Below are experts of layer 2 (counted from 0) of a mixture-of-experts language model. Rows are named router (the router's row for the expert), up (a neuron's input weights, with its number), down (a neuron's output weights, with its number) and show model dimensions 0-255. Each number is 50 + 10 x the weight over its row's rms, rounded and kept within 0 to 99.
Before each expert's rows: a language model's description of what the expert responds to; "raises" lists some tokens whose logits its average output raises strongly, later layers aside. This comes from a sample of Wikipedia text that the model never trained on.

# expert 31
It responds to: Numbers in score tables
raises: ".", ",", "ry", "th"
router:51 51 55 37 63 34 48 51 50 51 50 26 59 42 68 35 50 39 57 55 62 53 48 40 51 61 58 31 62 37 45 40 57 59 52 66 41 43 47 34 39 65 69 41 56 50 41 40 63 33 57 59 51 43 58 50 47 50 34 56 45 48 76 63 48 49 65 37 46 49 59 45 56 46 51 46 68 56 53 43 52 49 60 49 69 61 60 81 54 57 66 53 39 66 57 65 56 58 69 51 50 59 55 56 45 49 52 57 55 57 44 51 56 51 48 51 39 41 51 50 37 46 50 56 62 40 41 63 61 56 30 47 47 60 47 57 51 45 43 51 64 40 58 28 50 34 49 41 64 59 39 72 41 39 45 47 52 65 45 57 48 58 49 63 36 52 16 29 44 38 50 41 52 56 47 49 56 52 36 45 60 56 58 53 74 48 76 48 49 32 61 50 46 38 70 49 49 48 50 50 45 63 42 61 32 53 49 52 52 44 45 45 37 57 53 43 60 45 43 35 52 34 43 60 49 59 49 48 48 43 46 53 40 55 65 46 36 49 55 56 33 46 46 36 53 59 53 51 51 78 46 26 52 45 44 45
up6:42 50 57 61 50 65 54 49 46 54 55 48 44 54 53 47 48 46 52 45 65 42 45 39 52 62 64 57 55 35 43 50 59 52 64 45 57 51 46 63 49 62 63 38 40 55 47 49 63 44 52 37 49 46 53 56 42 57 52 66 42 72 42 64 52 46 47 48 60 53 50 68 54 50 47 52 70 56 48 45 50 49 66 52 55 48 43 74 52 42 58 50 38 36 29 29 35 55 32 55 50 55 39 54 40 59 61 52 51 63 47 25 60 41 47 34 48 51 49 41 47 63 30 39 62 44 45 35 52 32 34 51 56 42 47 62 53 52 40 55 72 33 45 36 64 33 29 49 40 53 46 40 66 37 53 63 42 56 45 53 61 66 60 43 56 40 46 50 35 28 44 46 48 58 59 71 53 37 37 62 54 50 48 50 29 37 46 54 66 40 54 54 46 71 82 49 49 40 45 48 53 49 49 56 47 32 52 57 43 56 58 33 58 54 57 48 69 58 51 42 61 51 61 53 70 61 60 56 38 51 48 42 48 46 47 49 48 44 45 30 50 45 50 27 50 54 32 51 22 61 44 60 39 51 54 49
down6:47 44 47 50 41 27 41 52 54 77 53 58 47 52 54 59 51 44 53 52 46 40 33 49 41 48 63 59 41 45 48 31 44 48 49 65 51 55 24 48 43 56 56 38 40 50 50 60 40 61 52 42 41 48 51 52 43 48 36 58 47 45 60 61 61 46 54 37 37 58 47 69 54 34 48 37 50 56 57 52 29 60 55 47 47 65 52 56 48 52 32 49 45 52 40 54 49 53 50 35 45 41 47 57 51 53 48 41 26 80 39 50 48 47 63 63 51 54 43 45 54 51 49 46 48 39 57 72 48 34 40 41 41 40 52 42 35 59 67 56 67 45 51 48 54 43 51 42 69 42 38 38 41 60 65 36 35 56 43 60 50 51 39 63 44 64 59 38 77 59 58 49 55 52 60 57 63 55 53 48 33 47 47 30 50 52 45 48 54 46 51 59 55 68 47 83 49 61 35 54 69 65 33 47 59 52 60 60 68 41 41 56 45 64 57 37 66 43 45 36 61 50 63 39 76 63 61 52 56 52 49 62 46 53 56 47 41 42 34 55 66 39 43 48 35 43 64 61 40 50 47 55 54 64 47 47

# expert 37
It responds to: Number pieces in data
raises: "th", "rd", ",", "000"
router:58 43 51 51 70 55 63 56 48 47 58 28 50 44 72 48 53 40 46 55 57 64 52 46 31 64 68 48 58 41 47 27 48 51 61 49 54 53 41 43 50 60 56 43 63 55 44 40 58 53 59 65 50 51 64 43 45 48 40 47 45 48 52 59 70 50 64 42 56 54 47 39 52 60 39 39 62 55 61 61 45 54 53 48 74 63 60 69 45 55 67 41 43 49 42 42 77 45 41 55 45 62 57 55 37 56 48 59 58 56 41 54 54 56 39 53 53 46 50 55 39 50 43 56 60 40 48 55 60 63 29 54 43 60 53 55 50 43 31 52 56 63 61 25 55 32 55 33 59 49 43 59 48 56 34 48 50 70 56 69 32 59 48 62 40 48 30 33 48 53 44 54 51 68 54 46 62 45 55 50 57 63 60 45 65 39 60 45 55 34 52 52 57 52 56 47 50 48 66 52 40 55 41 55 48 38 51 37 49 49 52 48 39 45 55 45 74 40 43 29 42 36 47 61 50 44 28 36 54 52 50 60 45 50 59 34 41 47 45 54 48 34 35 42 46 36 48 34 58 89 48 37 59 47 38 61
up1:62 54 47 58 52 52 60 56 57 68 55 52 38 43 35 59 46 43 40 50 51 39 61 51 31 69 71 50 45 46 54 53 53 58 58 55 49 48 64 60 66 46 60 50 48 60 29 62 49 43 57 63 58 29 61 56 46 46 47 43 51 53 55 65 68 66 63 53 56 48 51 57 41 49 56 79 60 29 43 67 33 43 55 59 58 50 40 56 36 58 26 43 31 44 62 57 63 47 64 58 34 54 46 39 54 54 36 64 66 45 40 57 57 56 55 49 46 44 26 55 58 55 40 54 61 54 52 47 45 46 53 51 55 66 61 48 67 55 35 62 39 56 41 48 34 59 52 45 36 43 67 65 29 53 45 50 43 40 56 56 45 63 57 50 46 45 33 43 43 51 48 54 47 64 41 62 65 61 61 45 79 45 60 43 59 45 29 33 55 36 37 40 59 60 38 48 52 44 56 47 39 48 45 53 50 62 66 26 56 42 50 46 47 50 50 50 45 42 62 36 46 40 47 48 57 51 44 63 45 54 48 43 60 55 37 37 52 41 52 71 61 44 60 50 46 35 33 59 56 38 47 43 36 61 47 38
down1:47 62 34 32 56 59 61 39 49 47 44 56 63 57 34 45 61 42 54 53 57 45 53 35 50 52 56 39 44 51 47 48 55 55 49 60 40 36 59 44 49 50 49 41 45 49 57 42 62 69 38 69 42 53 84 58 43 50 59 70 56 46 54 58 40 44 55 50 72 73 50 74 35 60 52 56 62 35 45 65 46 47 66 52 54 35 45 46 57 39 38 40 48 53 48 51 46 51 34 45 52 46 34 60 64 46 67 49 60 42 37 39 45 31 72 56 55 38 46 49 48 50 41 62 41 44 68 41 49 57 53 49 35 47 28 41 60 56 59 50 50 45 51 39 42 51 58 54 41 52 51 52 54 54 48 48 25 41 40 47 49 44 53 37 64 54 46 54 68 62 39 60 53 53 43 56 49 23 45 58 70 47 45 52 53 62 34 40 41 49 55 52 42 49 58 41 48 53 41 55 29 43 45 42 57 49 68 53 43 38 56 40 50 51 43 54 36 56 80 40 58 45 49 51 44 42 30 53 58 69 35 61 41 52 48 79 46 53 62 41 61 60 43 50 55 56 44 66 39 50 69 53 42 61 45 55

# expert 6
It responds to: Mid-word syllables after capitals
raises: ".", "ian", "-", "ia", ",", "ie"
router:74 45 40 49 66 54 48 71 35 49 56 30 53 53 56 45 51 35 49 56 54 55 55 44 35 53 51 31 58 40 56 50 59 44 52 52 41 41 36 49 40 48 56 45 63 41 47 52 70 63 54 54 52 38 51 63 57 57 49 55 44 54 63 44 62 67 66 49 60 60 61 55 53 56 49 41 68 30 60 62 63 53 55 59 56 41 44 76 58 36 51 52 53 72 47 66 65 49 57 72 41 67 55 35 39 33 55 56 57 61 45 49 49 50 55 52 52 40 51 50 66 52 45 56 48 18 62 56 56 54 43 45 41 56 41 74 42 50 44 40 49 52 71 37 44 52 57 51 52 47 45 52 42 55 24 53 49 65 51 57 54 53 34 47 44 53 22 40 43 48 53 46 58 62 53 52 42 37 42 49 54 53 51 59 66 56 55 55 54 28 54 31 70 48 71 37 42 29 42 46 33 60 51 53 48 59 46 35 51 53 45 40 38 59 47 46 44 57 62 39 44 33 51 72 36 49 50 51 48 49 35 56 54 53 53 32 48 45 46 45 33 44 35 39 47 55 47 47 54 57 58 34 52 42 56 61
up1:47 25 58 62 52 59 42 43 50 65 53 55 42 60 54 47 55 52 50 42 51 40 60 59 46 54 69 40 35 32 51 64 38 48 33 68 57 42 44 51 35 44 31 52 49 35 54 44 30 44 56 52 39 48 46 40 37 41 52 59 57 61 64 55 31 65 61 55 42 50 56 50 54 51 71 59 26 39 55 54 57 50 65 52 58 42 36 68 49 56 53 52 52 53 60 65 45 58 61 33 68 58 44 60 57 27 46 48 64 48 52 41 54 67 57 30 45 42 44 59 64 47 67 31 50 54 44 50 67 59 48 63 59 65 41 42 48 54 47 49 60 53 63 47 33 47 59 46 60 29 54 55 38 46 50 51 61 47 41 49 50 54 51 69 48 57 49 45 51 49 58 60 43 55 48 58 57 55 38 29 67 49 61 55 66 42 44 59 67 40 58 58 51 55 78 53 44 47 46 56 35 65 47 53 50 25 45 54 57 52 36 36 56 37 40 41 26 63 75 49 35 36 50 48 50 44 53 66 51 31 50 53 48 46 46 50 45 49 44 53 49 41 51 41 51 47 38 44 39 49 48 54 42 32 37 43
down1:29 59 53 50 58 47 49 56 55 45 39 51 42 59 43 40 50 33 27 30 51 44 41 52 47 56 21 57 49 43 47 49 37 37 33 43 50 50 59 35 46 53 49 52 42 62 55 55 56 53 31 55 58 51 56 40 44 80 46 55 60 48 42 38 56 18 70 48 70 51 32 56 62 59 51 46 65 39 53 43 38 45 58 51 45 75 56 68 41 62 41 46 51 44 65 47 62 42 56 56 57 49 64 40 53 46 58 57 45 46 32 56 42 59 55 45 66 53 43 47 47 57 37 65 46 71 54 36 54 41 49 56 51 42 58 61 72 56 61 37 54 58 28 41 61 33 46 49 54 65 55 52 73 55 50 52 50 41 66 61 58 65 53 43 59 48 59 44 39 36 62 42 49 46 43 47 59 47 44 36 49 52 35 42 44 50 55 47 44 51 53 27 54 53 40 47 59 46 64 50 51 34 45 33 47 62 54 57 60 48 58 57 53 62 59 57 51 51 49 45 65 31 52 37 55 38 59 46 62 40 49 48 50 61 57 42 58 41 44 42 55 59 41 52 24 64 46 57 49 51 59 58 61 49 74 49

# expert 51
It responds to: Name-initial capital pieces
raises: "ual", "ate", "iac", "ide"
router:57 52 41 37 67 51 50 63 22 47 58 38 55 48 52 56 45 34 53 49 68 56 57 38 34 62 70 49 41 46 42 43 65 40 64 62 51 54 59 44 54 46 74 44 53 36 38 53 54 51 60 46 62 40 72 54 53 64 44 49 41 48 69 48 64 67 55 57 67 62 49 34 51 60 37 53 55 31 52 53 49 52 55 63 65 51 33 72 47 33 60 55 48 56 39 59 51 40 46 66 42 85 51 51 59 36 53 51 57 48 45 55 49 44 34 42 48 41 42 57 61 48 42 60 57 26 49 46 62 59 57 50 41 63 49 59 34 47 44 47 48 49 51 27 43 41 51 45 45 53 34 57 46 38 43 21 66 49 41 55 64 58 48 49 26 71 48 50 29 66 42 54 46 62 62 49 54 52 54 64 61 64 45 54 52 51 52 46 43 48 48 57 66 42 69 48 42 53 62 44 33 61 44 58 35 52 56 51 51 53 54 47 42 55 38 57 52 41 61 41 48 48 53 49 48 58 54 41 50 48 38 56 46 62 60 51 54 45 45 60 41 33 52 37 52 48 58 45 39 57 68 41 43 62 38 41
up1:56 39 50 64 58 37 75 56 56 50 51 53 43 60 45 51 76 41 52 76 55 72 65 56 53 46 49 47 56 17 56 58 57 49 47 71 30 63 35 30 42 65 59 60 57 64 49 63 53 56 56 50 41 55 38 63 64 56 42 50 62 39 47 56 51 64 52 47 58 58 59 35 54 39 44 43 60 52 55 54 68 51 54 53 57 67 44 42 48 65 74 42 51 74 37 72 55 58 50 43 39 76 46 49 45 62 41 52 40 45 59 59 52 54 53 58 49 51 53 37 57 39 56 55 47 52 53 36 40 56 44 48 54 53 50 48 61 43 48 34 57 63 50 41 55 47 49 37 45 38 50 54 63 50 53 51 47 50 45 59 35 55 62 46 43 43 52 51 49 50 52 47 42 57 37 36 53 52 59 32 30 67 67 52 70 46 54 58 51 39 49 46 54 39 44 36 69 42 48 50 35 57 51 40 44 37 37 50 63 50 42 47 48 48 56 53 49 65 68 41 56 43 40 63 42 31 52 50 53 48 32 34 39 33 43 61 50 58 49 46 64 54 55 30 34 45 39 66 40 41 52 42 61 47 47 51
down1:64 34 58 49 60 65 67 60 61 48 41 48 59 42 50 43 37 63 47 64 50 60 25 50 52 37 41 37 51 37 58 43 54 55 34 48 53 51 54 44 50 46 56 38 52 71 42 55 50 44 46 41 64 69 38 64 57 65 35 41 58 32 57 47 36 33 52 44 47 48 53 51 54 44 49 59 43 58 56 52 44 62 43 40 48 65 62 51 45 54 58 39 37 35 63 44 42 39 40 38 48 61 52 55 34 62 55 60 41 48 48 55 34 41 36 35 64 56 52 49 62 38 65 46 52 51 52 46 39 52 59 58 45 33 52 52 62 52 41 38 69 42 60 53 45 41 58 75 61 61 68 42 40 54 53 47 64 57 51 61 45 48 62 62 52 29 57 30 50 39 35 48 45 48 37 60 67 65 52 56 50 39 42 53 50 50 58 43 39 48 68 50 48 47 58 33 63 35 38 47 56 47 57 43 38 45 48 51 50 57 48 41 46 49 67 44 44 55 59 41 58 50 58 29 48 43 60 31 57 49 46 58 25 47 55 49 53 68 53 31 47 47 58 58 44 39 47 84 69 56 44 37 67 39 63 57